{
  "n_layer": 13,
  "d_model": 256,
  "n_experts": 24,
  "experts_per_token": 1,
  "d_expert": 320,
  "d_shared_expert": 0,
  "activation": "swiglu",
  "moe_layers": [1, 2, 3, 4, 5, 6, 7, 8, 9, 10, 11, 12],
  "router_score": "softmax",
  "normalize_top_k": false,
  "routed_scale": 4.9,
  "balance_loss": 0.00293,
  "balance_bias": false,
  "router_z_loss": 0.001,
  "init_std_router": 0.0104,
  "lr_router": 0.000368,
  "n_head": 4,
  "n_kv_head": 4,
  "head_dim": 64,
  "vocab_size": 15849,
  "norm": "rmsnorm",
  "norm_place": "pre",
  "norm_eps": 1e-05,
  "positions": "rope",
  "rope_base": 10000.0,
  "rope_fraction": 1.0,
  "qk_norm": false,
  "attn_scale": 0.125,
  "tie_embeddings": false,
  "parallel_block": false,
  "init": "normal",
  "init_std_qkv": 0.0496,
  "init_std_o": 0.00972,
  "init_std_up": 0.0496,
  "init_std_down": 0.00972,
  "optimizer": "muon_variant",
  "lr": 0.0115,
  "lr_mult_qkv": 0.5,
  "lr_head": 0.00723,
  "grad_clip": 0.5,
  "warmup_steps": 200,
  "schedule": "wsd",
  "decay_fraction": 0.872,
  "decay_shape": "linear",
  "final_lr_fraction": 0.05,
  "batch_tokens": 131072,
  "seq_len": 256,
  "doc_mask": true,
  "train_tokens": 672200000,
  "steps": 5129,
  "dataset": "wikipedia_en"
}
Below are experts of layer 10 (counted from 0) of a mixture-of-experts language model. Rows are named router (the router's row for the expert) and show model dimensions 0-255. Each number is 500 + 25 x the weight over its row's rms, rounded and kept within 0 to 999. Numbers have three digits each.
After each expert's rows: a language model's description of what the expert responds to. This comes from a sample of Wikipedia text that the model never trained on.

# expert 0
router:528449491506510541445545539483505536497520480494540461472525495523437469494533492512491470487508492483490459518471459478466471512524489536503512517481487459534511477495513492464541504522514469490502539491525492488482490471513510481523530542541496498483511492538515466473515504493535487487474527528499555463521483502484491484539498526513518514516543505490499509544481520458461496486511523496493563553499467528505482463474502513525505490473501485480520550510506501489493541534536492462494445458543464536490510498510541528507515504474530479509496495490516474488464467493497512469513499511527452482477519451464539509469489513463507507472529468500524500543508496519491540531488477531468478500468463464523493531502473507527498505512473504531512486532506534476483531477507512
Titles of creative works

# expert 10
router:507501479477485528504524524489539539436522475487473476494467518529481511446496447477509503505505499488487468514484489472491473554497497535450499475485472462516493491504499502482514517486505456449492519461542457531487448490493508511533481533491497465499486475517495483472506492464532492510467495541492539487514519517447482477528515536535513563531505500534455501499484510511476465510524486519537510552481452541499488486459481482500505428502500432475510505520515526462483526500529499476518500487495503515477524471486525558498516508493504475487472510491528450466488498474533507504485517467498479492467509473488553528501507527499499497489560465513501482503524497480475536534489529506488519497496461513521483543470510481504505477498476529519530501560506523516502503505523515
Latinate word stems

# expert 14
router:509464514474490546468543517474537509468506515530533471459513485535476446482497477494477496487554471496444479471471488462499480507529478519467520512476479477523527521502516486508526513489513456497506523456526478490478468476523529463523490527510488478494485487549498478469517520499527477475475532532506523487515493544448468496501538498516495505495514513533480530521459493488490464504482514499516528538461476509512491471464478487527506486494462496505525537540524506486500536521521515477530463467509473528471512483492515526525504527470546480528483496527521465471499490507490467458512471488506496476500497449497516502470503490458460505470540452513540474540496486485486547495450498518470473496453487465496462531481507508544492448511485481512507459516520527484496554517504501
Personal surname endings

# expert 22
router:498492463497509536474530536470528530474537488517521489497486504486488493487526481452486491498515524510521483465470438466470502517514474527502509500489520510502534550487507473457499499530547499459514506496517484471485448482546518514538498539537487506476461499512491471518514556454513505507485490537531516478515487497458493469483526504502538529514539475510473518521491490496462470512472515539491519534511501508523455497497461512540509488489496524466517538515515517501501508545556518468500478471502503520481530511483523542497525485494495479516480516502513466518426452486470468459514543482489484514508483481483522504460529507491487535486521486506570465533535491465514509530495511517471501515506455470548476513505482542508488497520512455534538471517537499471471476492522504
Football clubs and competitions

# expert 11
router:534494471505523489475474542494515501448520530527484493476497502531493486498504448481520438462507498463493456476495519499492476504524477507523534493504448485560523505474506500462521488475529495511502546453538500542475513474490520467521474506535517485487492490521499478468512528462526489448480519498484520493515475520485480455493524537520519511541492497540475498508492472515479504459469506537554518516468466534488478483479506520548503491511497455485525505559540522491484515512524512495511470472548486519484514469481516529494512548484515469505500496510547501465500495522479461449524509520512475457482505497467516488489511537533514542470513468507500510538531492498477538520470493531460512488491464465511458530489474518543488505503489537521496493501508557526499506533531473
Word-initial lowercase prefixes

# expert 3
router:533476494472495581485519557465508489519517501507499478497517475523500482462516464456501472461518471503499494498454488483491489524490488518490506479503500461536554532476496494488526489533531445461504505484512477511484484472510550493526513515495491458491449463502506502486543523486509464467469496514500559480554490516499472444472517508506543525484502478501491521518506517479499472479457493513530489505494478513532457484483487465517504463485470492492512520511522512466505514513557499459495482502519492517470498489529550513498529495473539489499497499505538489498484454499517449479531525511515484488492474487508566503471510517503513552453528478517531482502541467491481521504497500514472488486481478462552452555469466521536505473510478472513513467496544501505487501512524507
Table and number separators

# expert 12
router:535478472486486541452504559504482507462525502479508472466526527521454486508488473499512482488551509482487491454489492479485503506531520526516524483465489482526552491464505496460502530543532453467508524500512480510498470484531509451506526543538445513468473496532532503458489500495524452497477519521523496463514506536496494464508543499530499496515508492503484529514506523479474486512500512486516509493457472485515520448449485486542517484494468485495517545494521528458483502494534537499535505500503516538485537480477522538497533508456525503537473509510505502472492484490462466481503491476487494505487468478492504515473562503497507524514497461543529458517528435512441490493479490534489498482495465493520493507464488555533497467510472468492503469526546512479486486489495509
Line breaks in lists

# expert 6
router:534475486480481499497544515475521517493460480524506513481485496489500460505551475516503510460523512463462499526477510472460494552509506511501550519476448492520510558478518482462506484510513518487514528495527458500469481461534502480506487483502493506448466500509575461464516518497526475474475507513473545480537478505479483483512546526477517514484537465512520539532457516453476467467510504509496513502500453512523470491522515515480458469445439491481514527509500508449495490516512509489514502476506482494500530455493518526476509522489523455525479479522550461499492477508502489490483501481467489465487446498505512506500508500496533517501558492545552476535512474501505509492479509523511517530511504454504459505491513536526476462498493461514512489486503513489480528523495555
Units and demographic stats

# expert 8
router:552477479483487517460516518489521479483521494497538505466526502510462482442531505462540475491508522496511499499453483480462505496502481539453495479488463489508509492487524496487490510501513513462452504475521466503490471491504517468534501536519502474449452479506557437487535480457500471472504541516462523469486487498500514458496500543561513532501507485532494504515498504501500471515470535485505523495472499488492501467492503534504491460469491493485522527537530543475473521522520493479491471504557475508480571483486537514492529551486531531568498482495520460478475496498451495471498500462533500467488479462488545467480482481509533530480497493505491444502530485485451518491476474532487484497498466505499464516497496540506490497469485480509500481507491515464474502523503493
W- and sh- word starts

# expert 17
router:519478513491487555469526496469547503496504500477549480472503510518475454495517433485495475501523482511461459470484482439482497521507495535485544519472483463538530520480514507476516523497509475500514514452515488513479476479513560466522489537503497500496488467537500463471512525494547499475455526512480517474526504543454475479493508505500524517535516476508460514515453486494487471503483515492505521510477466517501503468489480528542527492492459502480531531523507487515513532533516540481520460459527490521455520479493518514526512540485537484513474514512509483488499469522486475462501476488503469478492485451454519487495505498465464490483546460512535468529506494470498529496481504500450455485463479486499461542460474512518492474521483453513508451508518493488501540521481508
Personal names and taxa

# expert 1
router:510478500446465532485521567490514535484522525523510470481509548497515470512493469487524504494474520488497468486471496452508496516498474532480536507512486483493547489483512507471482551498533502489518518489536472510525493504516551499516512547505488486446471504515528425479505548452518500480466471532484483484525493531488476498511521518551511541535494508484476517503471471509501475483487532463486524494465502528513460501508477463510520466478457502477521529531517477492494524507529515470540500469541495508459539513474520540492474489463549493529489455519510484482454475533516523476475489480503470483471462489485532521507510526454476520486533507503500491523534496507480486544471488496493505504448480479483481530478486521516460453475512526526500452532528503495490485499536507
Latinate word-initial stems

# expert 4
router:509496510474482528499512563491485507488500453483517473470535487498446501460518482481496474443496475499445491492491477461477476517510515545507529510479464494556523506478538509486516493498510477495495484478487460497492493500509508479520513547503477506480456469499506468492526495473533465500481520525494510474514477558472467485529534503512495560493525505529471538514478502468495485518479498506535538547471471541542491477480514463494501489495456493481505563498526526452486532507541504467502486500505456525479512474497537525511546494464551480526494543507526505475482457496491516492513494516489502474506497481472536519477522514530498498464510479499519479483544473504468483501454471523484481502511533485543485515472473549491483464528470494510549448505526512513480498479521541
Punctuation and markup

# expert 5
router:530475495456483525490537493504541486472535504519522447466500507522489442489545469488526493471541513479478477495493485471482483545523508503476522523491488477512503501482529477473547493500518496507496507467504477532462510493545507449537517523532469501485480493502511482503542497469500471498518501498504531482502501527475486498549501508495536514529550528533482555523489497486479482478488517519528537542518457508492470502502481509533534478475489480471507541501537525459479521521511533467548476487500477516477517464504521531501541501469492465566492521535494482480479462541505467487529508490509502456499482471475517496484556528510518517459510494529523479510547471493494533526494525489469478465451502481521496526444467531516477468476494509524520469500520532493493536511530530
Biographical function words

# expert 7
router:516492450505451538506494535458532522500513520477500453491487486533482478461487466480510506469530445482482471475467494471454517513542467498498520522479488452502523519504519504479544517552542470468526508468514497482505473501492502504544497521528470464512481487549549480503515486480503484478501548536493549492508464532470472499501474533566537495505492477521476492505500488457512474502456533504536526502505489484507511465524481470517501497476489505488540517529507517473493518534529527503497486475537450544452516431494537536529519488469523475497498492527522489490501519508493474505481511498507488490475526508500510509507493525462501488473563465508495494541528490464500534483485516517480459482455509489539502528506492477505469485539514487526506505513489500492475538477536532
Mid-word letters, accented bytes

# expert 20
router:529483502485502503497538490455522565508537509478517479506503485519474477491508482477503477482534519504482498493469500490482493498532477534478508482446467513520486475505518443492540521510523460474510502506571510495514509427503536463523528513513452455484477458509492454499517512492514443467468530505499547474537504526484473460547516494523538531537505481507468501506441483495492485487487527501516519497515490493488499444502484513512500496526474459495544522539520534473474556541515575488505474488502482539492506504505524524501530514466541488504475487509499485491476502480496501478523514473488492463491461466502505510497511486481503522479514516535544505555514488490469511543491490513467482499483480473490475498459428483518477485509497480510504464510505533469505495492509510
East Asian names, encoding bytes

# expert 21
router:507495491494493511446544529477529486470486485526566475510504521503502482502484478474483480498484449471461461500482469439474513524528451530479490483491482482524507528472522489465495527515533509485486530490523478477505467480523510467508504549497497500485479460560527478480513485505532474476465521511503530462530481514437487483525509500525503530530525459545463508522474493517475485516518513503521544536464477518497487516480456472501503463489442483457520536525515522474479537537510537461534480455531471524488504468502518542486509538458534484522483519529494486487477500532485449452524490498497483482465496460486497520483523495470495503491523461537511467506516490484495527485453539505495491488473492487504474516489496524505491508497505489515515465518544524483490517484539502
Institution and organization nouns

# expert 15
router:482453509474481503478522536509516517526529533531537463457526479518454445508529498478519508488562488503490483476483497448483476499509473546470522506489475482513533503497546516484498519514502493474493530459545482504502454458520514455513496495518479462489484454497489461499510500483540451479472541519472505474538503491514485455533525527505516533517472502508489550524457505496507459509496545544513515511491484482482492504497460493477505498493496506513545510473499492483505519501543515479505472473508458515436503451463520531512504521487535483517513495507542500503488447510478491473497487470505481485473521447492540469494501502490499514482525462505523483497579512462495513518472512518514519463483486515522504502492460511525507477516524509507501441524499511473482541470519542
Mid-name syllables, plural endings

# expert 2
router:514470503477477528478535484486540534492519489475516484466509513510456451455503492492489490479524475475472491506482467447482486518541476516477537527469460491517558519490500503477506524488531456509488531447521473521516482468534539479511485530504482484499472483539508482487546512508515486479461548528490505494522474550472496489508506515508507509494504503533464519501491491484465473512493510504497525535493477500496471465475450476496505470463482497493510533534535504456499528497534550470556479451519511509480542497475512509507503548462565470499461517526522483483480519518482487485483490488517496485461491467472502493503525524483483474502520475528535482522507481475479555502480490536469459484471499448500473527501501519539469455527481475510495481501520510472508559489507538
Determiners in expository prose

# expert 9
router:509490507472472518477537511471536527471499495495538484498507543508472488479545467492503482490521491474457477476477488482469457529535489522469501504463478477497504512472524477468527533517507478514491509464519461506485478486534531482491484516519463468492476483504504437466524512460519483456515543517489510491541463494495503472522521497514526472527524477503483502546469496502467507476502484545541522522500480516498452499446485467549498478499468464485539511506518524481463517530490490466512469478528473502478482467506515509493555541466538483529481540543530452479500491527474492476518479496508488469497496465444502495498507525489517500489505477521533487502523486487486545510486525497449505489456496439519435518486494507498477462501492496562539504519510514487514544510530511
Verbs and verb endings

# expert 19
router:512519502485505502498485511470513539468535498520484470488508513514492457485532484452498477460503454439508449488482478480482513523514445530487504503474494510504538518461522483503526515531533472443503500491514493505498459465515544494513518493491449504460481486537503489482521560469528460475488518500503506483536500523495441483533512499533495519547508489513456509526489479516490466484463513500501518504473483561526479524498452499517510464484478498508506503517512506497514511519502515485493473470538477568455541479504518546445521550503510530523507504484508509494475489483510480469490480459482465478484486483442517515504522531523490533483530498501536490540519459465488501521496517528494514516469491501520481524477454503519505506485498474539511448519496564467471496512525503
Place-name initial letters